Weights of a small mixture-of-experts language model, trained from scratch on English Wikipedia.
Size: width 128, vocabulary 5895.
Below are experts of layer 4 (counted from 0) of a mixture-of-experts language model. Rows are named router (the router's row for the expert), gate (a neuron's input weights, with its number), up (a neuron's input weights, with its number), down (a neuron's output weights, with its number) and show model dimensions 0-127. Each number is 128 + 32 x the weight over its row's rms, rounded and kept within 0 to 255. Numbers have three digits each.
Before each expert's rows: a language model's description of what the expert responds to; "mostly gets" lists some tokens that are sent to it at least half of the time. This comes from a sample of Wikipedia text that the model never trained on.

# expert 56
Description: Prepositions such as in, from, into, through and between that begin a place or year phrase, as in "opened in 1984".
mostly gets: " into", " through", " around", " in", " between", " near"
router:136138048134068121109139208143156129083145144177083112161105135127094153129116132143112148101162089130115101104117125171148111111157135126058067109186157171094167106114094166099197127149116101140093119166182080088085149053152160103080163083086127076167097143142140091082126152118133109079102089088120098114105142118093108113152105093148117148165060092140160132110108105162091153104146
gate2:121111117126140090137119209151137177134188116062110140177118116124043157113124140143162117094135102137032102097108126103221104144133149130088118107184168125118111121164113152127148117128118104129183110123085136156172136105118139124186131091171103139097144180120166123172129213152189095164108141127118137125117082062072132135139105144137161182118129083088127142126093109110065103126134
up2:120163155126138076203126126087081096060185144201132114123106090120129140103152137154146082126192150136157129131125184164228080094172170118096097133117156155148135104166145083134112144124154085130151102140171104083192110117159093079113147093104140136130071116121156082128107126119145121156090095149111181123093144153133151120107066153118147086106128080138124169092094116051146119172133
down2:062139170125124156123141165098098043174128140189112094115143104089194092114135072149133125124178105080125189109128139164086089132129149143112120137096150112128177128142112095137077078189189088124139131163166073082138120129145095151137176143105129140172160130133134105099103173151110101109100117152186179125050142101147135175053093122107123111148113135144108159134150130076120099202121

# expert 6
Description: Odd byte and Cyrillic tokens, capital letters starting foreign names, and decimal points or units in coordinates, infoboxes and climate tables.
mostly gets: "р", " Rh", " Met", "#", "л", "н"
router:147153078156061086090149135183145101121124135189115104149111145139119208097122158131078115120135086114116110102109098138110125089173151136106134103180154165097152098112072144119142081151083112172089116177159129117070170122143160074087153093134112117163030179166147112135143141121138111092125078113095120150112162165119131143177109121147131177169085111174194159093078128120099176086155
gate0:184189134183186036086147096115110138164106120160140145146097147147166074127099150131110118144127117126128070130179168121142113165173163168149167165125132163123151123166127166164174115101183136139091139169085167152085133138131084112135104161146149152114107089139102147150100088100145104154150173184103135136106121177159161115179081102156123146137105171143236149194151096093120100128119
up0:057118186156151141185139128183171135112143140148175132095123084095112193130099126130143172096118141123145153136090102124162139212138074131152125102178149074095151100110095103136088140135092133146115047094133073119131173117135191098174122102145117175120164114139168086115143118174106158106097102116136123107075119113119181192119126138117138159124190113126048181137113150132093178101089
down0:123140194142160072111172106163140157147126102168185068134073137142076131106170132111123132079081170076074103161175172113111124134110167127093163045139127103100074121137200093141159160123118114175135133128095130117155127156129090158144099112116156118162068132112224165157171114117155128117177148122177103153159142127143170145158117131178148121116184099149160136142135133173115109107195

# expert 16
Description: Words after prepositions in narrative prose, such as day in present-day, city, state, from, whom, upon, and commas.
mostly gets: " day", " Columbia", " whom", " upon", "-day", " state"
router:131117101159082127099111175172118110091158144142077124167101187165073128117116137117089144126164095110090120079090118146140126133150139122101070113156154155091191136128107138115160094158070068123063116144167111083114134128097150123118140111130061111208121126129138113098134141082129108064105129088124058092143158137112082106146061083118079160160100069159148154127130094125127226098133
gate0:104116031209165139151100089185181094177173160100097127138102104163124123091140153129110132128197158162042063173108143116146091138193125118110111183198150141117064075147098105142146112090088107168084152119147146123118130133140116119117142121143173128173109110116119131113159145112113125123116101159133122127121170195158068163097129119109154163112137161193134094136114119079110119101114
up0:146127199110164146053088100085084143109126038129126112132129144167181171080184100156123054113147120159116150117103087084151135163104158146177118127137156107136094102143132103123123155085156114132143103168108129125100166151135109109109131109190156068158093102099176187082120111145096116179132122080133081096166078129148103113192108107086128175139105173118130109107145097184095086099158
down0:200150105139151157084133136157129174137129109104120123061131163138150115171106087184130055125133094081132152100130109129109111164118136123101123126177080173156131144127142072154129105057093118123124165094099130131107079178125151124152114193076150152071139152130150182090124148152072109098137092111066129080077154110173103125151150175080212098105113099158166099094093102091117084130143

# expert 57
Description: Country codes and name endings in sports draws and rosters, such as MEX, ITA, ENG, Ríos, -ski, plus separators and score digits.
mostly gets: " ENG", "ski", " ITA", "HL", "',", "RA"
router:149158097148091120116183136180157136071141134160129135155080135124114164126116142147107124109142093104116056105101118150163120118140154175055092124149161139088173108135138187127185125215142098154097108223165098092072168116140182128128213110118089112155066178159158129095070150110130101109114117094112133096118132108080091123135118091135103149140094132147149166112121055133117123115165
gate0:155066151143138091155146090056128147032109161114149123109186127086131173136078138105152158143111175112134172108126093157217097065169157158145165125144106109177129092110119116149203112070185110104161155133145132123114130125097179125110130168137156131116119153117167149155158166112144123135150162084108143045108106121095090066140126118142138118146073097169152123131065110160104153116144
up0:203081098169102125145093115105140082139140060150098113130052105160164103144138146107102154117094111107129106110095165087147141125117074113113142093089147114152147156097148113156120114095071083097101143085154143116139054123111081124181069140142097185110132032088160090125135145161155098136120074108132104190081157112135118176105105166098080178143184139144120170148139161085131115128151
down0:183092093105140107127126122097095068141062103160194139127137097134114103119213092164067141112110162170060090135122115104189137137125094157146143144122141124117114132131167128069125132160159141110112138140130140134111074178173136133127159155146190180058080067172081112149172156124131144193177162121114065122069137180142143146074142090109130166117161158116160155123106131143097126112123

# expert 34
Description: Pieces inside foreign proper names, often in football squad tables, such as -spor club endings, Sant, Camp, Colomb, Chile.
mostly gets: ".C", " Sant", " Camp", " Colomb", "inem", "lah"
router:175169107146130129124193130124144112077174140140110125160108117116098154064101151172133177110156091102127133091107109174195127107117174173100061095164148147131178073100143139089178105192118101131100098181159119085093173088171196139164187109120123120156101137185143130110086143120127089056127108096105121064125144099096118071141110136143121147169135118164170172124093089147119144105121
gate0:108124101112127122140072126125149128089128191170108118198082160146157157079107076114130133148167107113101118129068096170046143127143105149140154156135146173108139142092133140135126146143116080139097145118150134120104245156149081115116131047129176127159114139083103108087111098127119158107073086115198157157090180139169157153073097091095091163163118124119128110147137191097121111085144
up0:145114122136142158118086084115162147112124149137155123162211073141091182138065113128118141141157081143139105165115163165109155148173145131133108116123136152168125150152152111124108091121118163140115194056143142129191198188062096129128062139107165125092148124215109161151098112150095215140128142131128159117092174113211063121089132113136136133150111096109118118126126139136102121160067
down0:146158162133115153048200146092143183197155133160118153100159129155079119138080127169212080103140132111072160185152118140153127124159111145133067140158127101117112088172126108142136142165114156190156159105124122123095132155171142183084131113167205161121162155187144112127131158139111178093169119100167110122120156108113123081123156131210173132111148145133148147122127146075178148122161

# expert 58
Description: Capitalized word starts and pieces in proper names and titles, such as S in Sify, Day, Guard, Angeles, Someone.
mostly gets: " Sy", " Day", " Guard", " Wild", " Ut", " Go"
router:131125088140107137126131132170128148091164138132103121141094144154094153080104137123087192081133087115128126067102084195195106099133161159119093113128154153115149103124049109103172102177090124136073060193184119109106180096110177149101150127129076104141115130138151119093092144058117077095103129072096084100093145128096103122141100082149110180165116099150123172143092121145121189087114
gate0:148130161117175130194189130154142137126099133090133092152123108126078113147143136171162148075121056153132058135097087210013154103120120160116145116110122162069119125176163097142131114133179107144152104124099154190093124125087121110159126137096129057144107137112115151135105111050100107165093165128109074112149101127181119070116125153130077122162132116106117162118122149111161093140177
up0:112139117126086130061065158066157116102094151168165190133126166150159188116097080138092170126126151131120161132145120088176153174169163125139145155137122103118129131046128164125115137093123159077048126112146107112116155107159127073100133106157205151110132135148086135141165160161138193106171098133110202090083173100145127122138149183144122144187124143115131195121100114185094147131134
down0:137097104140148151122184115105126199116129138159152150136150120164121131132106143125091113080141058054106141142116129204100134100091113201129119142124151184131151145177069102122118129200129091085172107140185114161084117136078127158100080153097115095125104107117130103184153167142081090114109190140106077157135135143148158110130179208164174165130160125199146105130133167132146130097169

# expert 7
Description: Commas and relative words such as which, where, that, plus opening word pieces like pr, def, ref, conn, as in offs-pr-ing, d-ef-ined.
mostly gets: " ref", " conn", " conf", " where", " pr", "pr"
router:138164096134100102097170191150184092096174138145084099163094120160106137111131149149088157111157115099134115081100087211154119116149133119099102064115159160108141098118100131084130080154073101159104119135169065090086142115111175132102149090089103120153127125127138085065130177126136136094080097110114080106118141165128078102130102080158107126177082104164132135096115113144115226067171
gate0:210089166124077108102113085108154101136204094134090159148099098149199156116168126111139185125132085119137153076123107176099169138164116090150125098141069120110096131139069121133130144109130117094129141099117092164126137151116149176126085215083173115057136152137132122098142132095134096112105098143107144097147092146115087062055099190140143162100132115138121113143093173139093169085085
up0:100133091149131182088084125165082115115091144113110116188169047133146117128117121213154090165136054086106141133113102132086161115157138119105120135151156122146118123108080079058116085138156105104139121149110171127123117146116190137087110103109153212103131122161150126154163183147105154111155171085143136133152108128123134110101167064176164122183174166127162149168113137102173133043110
down0:172096111160102166130161091126131118139127149093098130127125129167145109137121116132075150110106157095032140077089109169116125128103138160103172185091091141148115152150146079169162162169132091150152147083149201073147121068079149096128137163052151137084074120165116163163145118081092133136167123089122149180071160075126119133096167147105156149152157148050135149118116092153175139130169

# expert 59
Description: Word-starting prefixes after a subject or comma, mostly verbs in plot summaries, e.g. disc(overs), susp(ended), dep, conf, in.
mostly gets: " Ma", " conf", " pers", " disc", " diss", " dep"
router:136153096154131127107183191160153107081127154131072136195102180153094165131139149157110147086112088097080118101123092194187099123127152168059073112198171138069160116100121178101152110148094125134101110150152056113101200090195164109082153092092099124138114149163143125108114133123144110122102104102095089077106120118100098110143095087133107174146116134132137147102108074141102142104162
gate1:139167114166130152156139092103136083087126152145100094124100155140094165109120141129117154168137086130118124146161095128178127149084149151088094155127114155150150075160141145149159084175187093096122087142142205148143095077113191144157155093143073126117102167157104084100097178082123088109136057113118126090088122147108098103167117121146138121176071112131145110129095094250120093176180
up1:113151152167175097121104165129116125100157156163169098087094140160072155141181160110142059161105144156096092125146106136165116119162103142129137050130158138139106144103083139119075158153241118126165184196103131127133129173129099138149173161183127130111107162141100095143189117137142159167182129131117177150120123144109122121086228146159119144099090148126123140138143181108161169107174
down1:141106154096138072180127142098133171156127144133108088202146158138150131097077156110160130154130161147114089131149139096095145087140103076076120157148196151164173097144139114179132160111167178132179174110082118130137138171163105158131184195101144141148126057087144104122088127148121156163060126137144221057139146109163115210118120121164116179132146088126138118147139105122091125156139

# expert 54
Description: Nearly all commas, in lists, after surnames in citations, in dates and thousands like 1,300, and at clause ends.
mostly gets: ",", ",\n", ".,", "\",", " ,", "),"
router:154169102150104127080140173144146088088135178162103132139098163162111139118113145137089148096153078083099073117089086158156121124157160153070098099132169177083165122099103165074143133165087090140075091169161081098089186123147201095120160106129104085155092177132134081098112186099139111116112102097129127110107164128084093119176082095133106163183083116147164166119116074154117162112155
gate0:141083088134144109157124116140205112096113114151151096112137146118205146101128108145104128114120134053087097137117100042166136131170175112127143116118144110111138138048124176124147117134116125167000105125169081127132096131142173127154139102139122104127113109120127097140136134088138086101138190118123165135103156080148162158156136131126106166134079150155189225129084184106091119146106
up0:190079138132151105151151079097098061110138185114146072109167117080118043123118106151139119137134081090094113164058200085112132138081088129144145177125051146108089111139167139142141135150104130181107161106146106141144115147057138147162126084143135078094126135154104124145110132072146097125138135144144152155137177108112156134189153177134160081107151151095145160146142173097142134178057
down0:163133143129136130107132157119071123145083158095075173168113166127101129152150142096107105130119104119160133177152146117113171115069111110104166137105121126182154095190164068135164121109136126132155235174096165114091130160168133160094138125172149202103095132109079135148100153164121147171114077167132078185126165145105100134130102170147164031126178100120088098154145094089118152110161

# expert 39
Description: Plural suffixes and group nouns for people or institutions, such as -s, -ers, -ations, Awards, students, politician, Association.
mostly gets: " Awards", " Award", "ians", " Votes", " Association", " education"
router:144166101121121107072132136149141116082175186140084107162110108160112139078071158110062139127153120099092123105120117134156065099147165157113103114116170161139162101062117155129157095167083113173103102140197095088072145069126157131121171105108102107172057145130140118100107152077162107112098117102139107062125146109072121074197090129160060128179114111139161179120124131157130136098142
gate0:175156181106125102144154114169129104107152136113114136120090123098102088103084124127069096117127094085138097130139157136131070098107096156065159142109094136148178029188153090145092102148166147200137132133091134090136141112176154142133110163113085134143084179141155134037155098149209098127090119168113092131118141126074122137155102106195163126090177105104124084121127127121153109090173
up0:105143182111149121107111091161157148163193096075123126124150101097071082154160193101097133133124169148143202077160175124118109079129125186076202102107151168154106080085170095182120117100096159134096133168130129135099134116143140150157108156179158139125080162114133125154131081168155152170119175116140108121163110119126134161124106075149140150123190130122098063130161185117165093149064
down0:175153140109152121153098115101123108120134185063169158139071166121165160145163121119180158143111184124096170076184092118094203121130143081140076076161152147088090145137150158108119217122055139106100087094140128151161115127115163114144146116168124082160115115078116150122092164118117163115092108084106148175112153090094163168137102122114117085133071160093153155126168125136134056162104

# expert 60
Description: Infobox labels and values in sports and media pages, with suffixes such as -ational, -ian, -ored, and table pipes, such as Position: Forward.
mostly gets: " Majority", " electric", " Directed", " Occupation", "icy", " Player"
router:201163099156103048130178139137153118127165128175091104138097134156132162098076119143121159106138110104118055069091114164122089059162155109114126132106151137120138118052106133088138097169124060145110107127157089106136145070120156158140186111103066064114105137136156112119111150095134093099109117135091106113064194114122085118154084125183100178162094083162132143115113140162105170103125
gate0:159050177128103173151177158129131153129164113138184118121162130106193136138114107146160094107135111097158150047167136130122140105121106121180133130111113152164159123046148168121087175144104049119105122118134090066161154153053129174151151103087160153091090163124162112106102130116164126073118119152163133151112148131107120091052124159199119167151158107162099070117084132138099143137110
up0:064123109107082085123096105087127127159140185170114103150135123147194141163087119086124156151077096098140137196165099153079090164069134125127162136144165174146135123103075171130097102148128140127180139127131111178136134162144126115138121206124149107156185143076106190122127161092145137138091133109124096132115192159108154130192108101102166137140130161124215084148101126123143163049085
down0:138157129097061158058109150143079114116116110153143117124172138130085106082139169110121145144179134119126149169176119124120113133151097067141082167179171094094114162135081103090195143127090130152128164171074099070114138122107154123159119165123107186138159153116116156149096134172152170183115152086110194140134193134113102081092181145131159097137135168165121111197156133189102109195141

# expert 10
Description: Political and electoral words such as Democratic, Republican, government, Senate, plus pipes and percentages in election result tables.
mostly gets: " Democratic", " political", " Republican", " government", " Conservative", " Assembly"
router:170165117123131090100126137138185081103125127166125132136094122158132125042083128133109157092145122121127131063118096130188109079122137186107157109143164144112135102122105176099205101159129108194114125149170097089114146070149158141136180062115114068151099179138125125110115137088142049103099090101084123090094171129099089093138063107127117141179112100175187175102119107155139158132152
gate0:081080153133063113098147150109134162140120153182136097097137124137121108028075140096060161147106166140086149149116063103106133162118169144141129160079084117151118162107144154140135134106156157149171075149131063099096171147179084116125113134122168171133150123139110174152178134092130167143175142105147177076117153119188146150172083091161119107193127139139165107126187124102108064120119
up0:176127125141095109135077063099144127221128161119095142142184128139159137161132141117166061107120115111135141102107107133056178140132177135068155089105096160073142107150136127169185119136102134156113123131122069143126173136157122118120093168076212097125152169100121190121180152105122166124079154091141073176156173157152136156146173141140122109122147157147189095163125079118139126102172
down0:142177163139151192157133122161199135098118158051107151124138176120109096153092142112117171096150120105079142097177091106115166109109135138166055082160163131122144141146158195080115084133171117079111094112112151159109124085105128146197143146128095161073106093115101126113099151130124153111117138169130108090111081143088163134099094138146141145104150130093177162146201130128218073078120

# expert 50
Description: Main verbs after was, is, were or also in reported facts, such as reached, stated, said, used, established.
mostly gets: " used", " included", " announced", " moved", " said", " became"
router:111150107157101127046143175168166054075136154149102076167097161158134146113103131125109164094148103110104109107102076160168095103129151154094098096157153178111170116133072162092162109126103060150077108168150131111091164113121161080130155099090138117191106154120126091095080147104170105109076125097123110077113180187112112134124111064179087140153094135125160169120095099151091164113145
gate0:139240121124168111102163090131147059104161162184149090128109120129108132081097136171161080141147107163183140071148078140130119091060098143169106175143134111145129108132140164101138140125178125166128094131089148139155117101148162087132144063092126186098125133161149135094105114138152150125120069161112119115160073100090186141120107076166152104145115072124088158090055108141148104174129
up0:095162115133177168109132126185184103164184156155192106151134080106084103117153113144190096138084090178138179176080101105172112110106110153094126104163106125142106107180205179116176149114109167165117137119108139136145092107115214112147126111129137163094125122139129070046082141156168152161109076155135104114143106146157164089106147101150126108101093079166101153096109116121131093171126
down0:080117089067206165108153117096187142123107137137135150181104060068157166123220101161114144108107142140117123125145105111166172145155153097126119093117114094113097161129130145132136117151082191101112154055136160120113112054132150150159132146188111146192114156110093063110148145124067140161111129102148132071157093123147128177099144131132152056077145102135098144125169135114111082114103

# expert 22
Description: Name-starting and middle pieces of non-English personal names, often in sports tables or lists, such as Mu, Abd, Ma-ud, Sch-midt.
mostly gets: " Mu", " Su", " Abd", " Mal", " Marg", " Gu"
router:145146103166114120112184149127128120038129119124102138143094126116099170113119144166108127122120089063091121089089144174182106123121170151069086112173138123117150093136115145066177126152147108158114100181180096120089181111145196106093186102120090118175107148158149125095084158105141052081142085092068117099133111109116097136176099124122101162143108150136132167091100035152100138108148
gate1:192200091089139089130193135144169100072123110142145102164079099151115080135124161177136075066134095161147087183093144168119127087119112111152113152050148145168142108158149130141104135160153112162081108117112156156166080125132168147115161145055100149096078156125132155086124155038098103124096074124103133158132076076143140127141163139165130199151144148125108134110139148136131139141171
up1:102118117155071173090097116150146056120149149186174117083147160103130167072135091131123141125127158127156134121166075047168126113176137139103182097133149116149065124137186092102160073131109142121127132122153130071120137126181148125137168172085133128098151125090067096114090091139147098092117174106173144057117105137050112113143147090149147164087085133116162109071119173149127133069146
down1:137130118068156086129123109138136126156075111217210119174107094157106126125159143174122088153142077162122161116137196118140104127117159068116118123107171185100191088109096075090088126140161098118125108146101108105101059165124157190162170111083129147088142125119076163085120134122138095118135125150133152122066139104155143106154128109119081120198145048132171138139150161125175132161113

# expert 25
Description: Inflection endings on verbs and nouns, such as travers-es, keep-s, pelle-ts, royalt-ies, neutral-ize, plus whole verbs like provide and create.
mostly gets: " caused", " provide", " features", " forms", "izes", " areas"
router:146174124143110136074132208148160097074156191134095084195127105151103121123101153129110148116165071126123113077092106244143104097148166174081080116133145138125163119124131125087147090159132094141120085160151089088084153107096161130110149107085099128163111139129154091104110137098139129101092113081124098116129144131098090072137114084185066117167109137173121123136092080170127177081152
gate0:113120142137167171130168128178120139116138150116084112135125077063104106112095118122133190198143118163162102082125203158182178143149119110105044133127139094194136151103134132125152127119167164103106141147103112064094141116197121137152142152084136169173147083145119130174122119170145139139141152066127132155129097107106161112121105039134097142092102130188132094118098070095108104070182
up0:112119092109086116172085119040187160067081140157163121172100172093165160128149155126151087101123141091073124190146068097095119134132150116160165126076111157099155118162123136122074113138101087135135149132199149124124091127084160139105135148191123133136103171129119160086131141086150116127190130162125180094161142094140116097109158145116127094135146122039112173155181168165094109112075
down0:148111143140158128106113087154115163114181131095092114086106108160064085150119187090107084130060053151173111135079099192116135102113133181147160181152138127150136112092158092112048108102154098150174138166084089169146103197149124135137141113120143170081071131141185114162099114114173085125147210069113117149135096124107081104147091114109153143169137126180122137111115103134114152115125

# expert 15
Description: Capitalized words inside titles of films, albums and books, such as Best, Battle, Life, When, The.
mostly gets: " Best", " Battle", " Life", " Die", " Jon", " You"
router:126195067145083133134142138162135143102140138141094093155078185165081176109120129138092182071113110131108121094119089194181083115117157157102092113156155178094180124089106130114127121149081117143103086161145069107100182091156154085109151119097105109145084143115145102085073161086126134111106118078094090099127149133123112147163088061145085179145116075137137165132111073202118138103120
gate0:149099143135118135170138153107076133161122084089119133152090125122115143160133137108064138099156160120187141134162097176120189129160113168118148178120191101111131141110138191120108148126152157134141089100142138105190161151149107090074079141135155114133113209137116097162128104118137142097136117136129079179161160190114034110165081104125128080110141146171078112197121022149129109128107
up0:067167090146075138156145144150160154185108090119192183128143106098186092100169128153172096163081097174092098131092068143167118119086196147110123100154082107179120117087053068142119143122146098134083087156146138177122087137120140142116156127165147150131149066132102150156172105120149102139136163111130166105114100110140148115113118175121131150064192117125161146083133184186114113100130
down0:092157104140117156149132113134139169140112139178152148177133181103098084107160092108154137153133103146087113140136141147111087138141155157093116159144148104127110206142186107179153122095146139184143137101101117158112150188091121164090147122113144093095181112190049127136182147080137067052106103194099070156107174103102085171122160128186131142161152138108126108131097108062179168117122

# expert 46
Description: The articles a and an, mostly in is a definitions after birth dates, such as is a French footballer.
mostly gets: " an", " a", " MPC", "/a", " any", " som"
router:140156080152090093123172196136166150116138186166112137216102149140117167113119116151113147091120121120120106058097095156193096073177151151072094081158160139084152108093108188107159123175114124138102111145144090111107126100168140089128186107123062113156086157150144121086100137134156111105121098115089131108115160115119093099131115099142088188130080091172134190096108092150100138077175
gate1:158146167141128124174113193088102165178119093089120186124076061086176124112110124201161070139126088126135125133122110154171131100174092177130124131126173145142150123085084157084141144163164155106127117124050174165142109082195182116139207158115109173082106144140176115173109150132175134180119183127146128111172136112099147152170139126164114125114142108102115145140114169091163107156112
up1:166140085100135176113163103109088099126157129103162131074127120098048143134112137088167111078097132104152170117152135169164065107175104160106166150165146143094126125130128151080126122067062125112127139051148142154105146084132136150120104186169154089108072141152201169173152088168087125090156113142204145171117171163137158117086154132131143146130141118133091062126108080113082101149109
down1:123126094138179118095103150176140160101122142142222123181080134133135096185164081168117105098089119087098152207145127091180107063072148115106089096198083168144095160131085100156106159145187146100182124072128149154149121166085118124109110146108133101098178106178177131100162059068102109165090118125133151146141097129142155136142159100146170161136138105116111166119115130147114133127131

# expert 62
Description: Middle pieces of words after one or two opening letters, such as bo-ast-ed, B-ox-ing, Tri-ass-ic, and some sentence-ending periods.
mostly gets: " difficult", " These", " yards", " training", " military", "thlet"
router:186155113152118082119139152128188158113104134146095078162095139120095129126100143158089179090165075128109083099092113220148135098157161166099084148146150151110170103121104138069127100210147070114087110170141135096090142106105182164106159134145079091141125122121190106109101153095122076109109066117132102106089179130133095141148108090160121144191125136165165171153114085164115174101143
gate0:082166134185060098154112140134182127112100073117104122121167149127121156132125097127166148166125108096070136109172168186141069067162127134128111208133097169163170134126075176109103168145156136136139084172119110132145125128111135164134104167153169153077142145145048156151121149040101116123137090138139161100163172075188077124120093146161110118168121120078115112174150155082128129133141
up0:164122130166156185126174146123107074118107183057127071143135105125141093144127084126129157134144124169142141120085062075128172161136155060138169112158110106119122193095112067164177133048133173169171120103098085113111119139118098112159131118135111129148130165108169109153161110154143153172135210101155153107116174099080035126164106147121130094065115119146164108120124097154120118160121
down0:072136122114140166128115161068108144149136105127140119106116210155104120124076134102079104158110114153104108106142175135151110085165084156111149088131160186217071081116141129130096184128111174146130107153165149112164145179152166119103166100078171167103160113135093108123140165157103112128121104147139183109073089142157144130061081085153132101187138127129158085136206152090137104159075

# expert 48
Description: Words in wiki section headings such as Coaching career or Notes, table separator rows, and sentence verbs was and is.
mostly gets: "|---|---|---|---|\n", "Scientific", " MF", "|---|---|\n", " GK", "After"
router:165127117144095111066156151132188112061154179168094107141108136163082148076122137134095161124169129092099110086109113148163064108131150139124120092131160158155177116100122147099156065141119070151065083145173089084097169097152188092120165119104141059187100169140179094108080156123121094113099095122129110097097125133059134087135124110129101144165056096134129176111082117158128137127129
gate12:123118134119192161106105189184158088063186196094110101120084047120145112100137165169098112143170144108130149054102138156091146069163140111109147111140098138102169130127146094124177136165156135102181163127129184124098123169142113136137146138106110165161140238148126168095189131179136113098097113149148144093141134093073160090152157163097155128095125168122113133150119135153172129111121
up12:109085150118123102174160166151109083101159121157101051145137066079101144145082094137178114091159125148181124037190152143128166116150119099116095144110147172133131142132093177190159097126178142143157113117114104110153111125140117104132096138107173102228121193134124074172088114143180073148108158145135152103099098167142153126106114146150103099162107157159153137149088167155131185134163
down12:135125159139128164114146165134106081107136106133135136109144109128137142083119075093189147127122136144208132060098148145134161097170133123147114120116164133123142110136156129135179103017168099135088161057080160148116100114138143086116136129126145142168139070086130106142108151127155119128153111146117121144123240112150177165124149153176129112087133053207187184118101170148151145089150

# expert 44
Description: Subject pronouns and articles in biographies, such as he, his, a, plus line breaks that end list items before headings.
mostly gets: " my", " While", " belie", " His", " Died", "She"
router:153145103145115134107202179160158113064111177126083103180120139155090179121134151138114168098135095116069122113087113180164099126116169164070073129164165136072152116055116179093147102142061101143083076153155102118122174100156156100097153110085119117147129153181153127129067173104140088124107085128122129114085124107089070102157103107150106152122112147130126174109086087125090133117184
gate0:145137062134105072100194067096097152116109075111088190090161139086083175132164139117158140093120125090063095134055090190145122121149147148131138093118161097134127093057143123110152115139103062164139091111105146131162152100145156107143110100116139109178119123144097123101074160129134087137134123123130159097043117084155109150105180143090159138117071132118086122119093063134070113152112
up0:108163164137141155156132170167111123138142170130110030066116107156163065162051137152101091096131074108186124123141147113089124135187088096119085142112151151131124117201103076122118142147195180073145149147109131128137112180163107142133107156150124121086145125119140126162105178123100179123168162180135135163190207181148117145156112102156096125115155097162136112177153162112113149106136
down0:147142190131126111158216146157152074091170141105112080072116150165115118179051187134136127097120141130137121154057139108202093068127155165115149166174178142143141113124180143106121143150133089180142142094112189141114150144131108110126135182100150157136155127120162094111088144115147081124103109128132139081080108148111203080121188091163118131114128143102160098186150122117099175106167

# expert 31
Description: Pipes, semicolons, spaces, decimal points and digits inside number-heavy sports and election tables, such as the | between scores.
mostly gets: " —;", "58", "62", "/A", " ESP", "ancy"
router:141153092190104114091153171145129116108109151153099145149122140158141158117114121142129137128155096114084078120099108139137125121150173141083094085165167168076162118097102140110157125168115058176103126165142054129099140111150189067107206120127084115185079180136146120091145133096130074070104127087121112068080160090121089178163085108143057143136105155141180183118107098162120143118132
gate1:173134125171149131147204135113142105095125125164121084133105122164126182122091151112149123170174049110059125061093065150137136142138121201139083123140142158080149120131130235121161104126134082107089095151142128163087110105178203108117109148113120099148165085136105144109104133085157072126103153113081141156109146117124170123172130104108139152161131076152184150102127082168107131085114
up1:130110119066163116064144188147137084114116159125134126099106106069106085117150143130083128116156154131110152142150150174141121147154143106200108123172094113204155140158158061137090152125057124125118117111150106097106103136093165038175155150157157178110100181137166146113132147147116139129123066086144084115093073124124071136136145159134186125121095161153090116050150201118135107113142
down1:092091070100084133099149163127087109134104171160103108129167104090123116153144133180112160119203125170138095110106149151114165103113130093095151127135133193126127134133165122133105134197090163081109162130137137093143180043089157074133130161099108138155158184183144084121075098116120187092095109123136108114166116132094121078123118160104194042182157167136117161114161116115116123062133

# expert 1
Description: Mid-word pieces of proper names and two-digit numbers, often in tables or lists, such as Bliz-z-ard, Grun-berg, 36, 45.
mostly gets: "36", "35", "46", "berg", "-H", "45"
router:146150101147094126099191155126129130073151167143120140187077140135083150111119135159115175087143071117096069118084109180164115120115142172078058119136176160119159099120124160077143127162132074154111095187149060113107170108131189123091186132097131082154097153169141143080077130113150093087124045082119119101113150114074082140149109090130111143145118141127141149120102075157139138091159
gate0:132127098153155147090177128194164109199161113149063119180125153149114174087122144163138124110114152094079127146106148157133111095123121091135080114217181094108115121119098186079130090092087168112102151158153189142104140088176145088080101102150147097109153137182121129115132169133093162111154168143106077135106133175122108128177130117142141163173047127123142159060075122174109134154130
up0:077126109153121133099074097157165151133166164088168135186084105107156241101124117169148169170100091124128097167121163169066146118115156126146141131197134068129125141113129156110111111088098098135080118112171148126134119149135109130089094115146181146186179125083104151163154091117081168149106111096158171095076113136137122139128060152066169080107080115118151126160073151113096129138136
down0:165092111160094128156144092209152070178127156149199150143098171098120135090127124106142146132106084176114108114136061157128145153062166174114118047147146131098102116110131094104148110119095201167085129124148117177069126150133144084118133155166185151147176150155089139141111167154131137188154087162165170087049152180139147104106103151126138085106113144106164090130132144151131119102149

# expert 28
Description: Compass words and their suffixes such as southern, western, north-south, plus endings like -ern, -ition, -ical, and numbers in coordinate lines.
mostly gets: " southern", " western", " bank", " eastern", "west", " northern"
router:144190091146080092107112173129131122111144126122121114149110192203109164126074166125085128123163090121138093113098090165105116103170134143141115108139153174111167108112107125109126077178076079183099094141148073108099140096123191131090128073102077126124090126136181093111121134071147112057133078089096088131094150158127106078166099120129126150176128105153191140122114113119134224101151
gate0:022113123131094090131156152127117195122099097093099129118134142075092122131132146111101098097103120161145062148109115194119113176082157129134138137100130154090097104159131140116073124130089050219165131147142090105116158163160202158149143201067109104153081169098126113130101169124138149126107130135133139142168191174166142146144112106128127172135170145077135084101154115162155106131148
up0:083147112125114105145149078078108172133116134098121122172105164118111141152061085147168144120110166191190148123098123148111174149145166132190161158140136145171168139163067139118147181145072107129195168154100164148117126166098167145173135072104088130148113159048166126143143152085111125095112159149158131090091161150117121143148064103081097152165168156195132100096103093173144125115087
down0:169225113170129081111130146131205110072126100126128119177098120153145172108084072192140133139188145141051150074152117143133167171120147091140144104157178108166087155101123132127164151112074132133113137139085151149203086114121102163116108137139125142127163114064092107082163142149135092166141103138083174112123072151119111167087127131099133096137111118187118145111153096152132060147098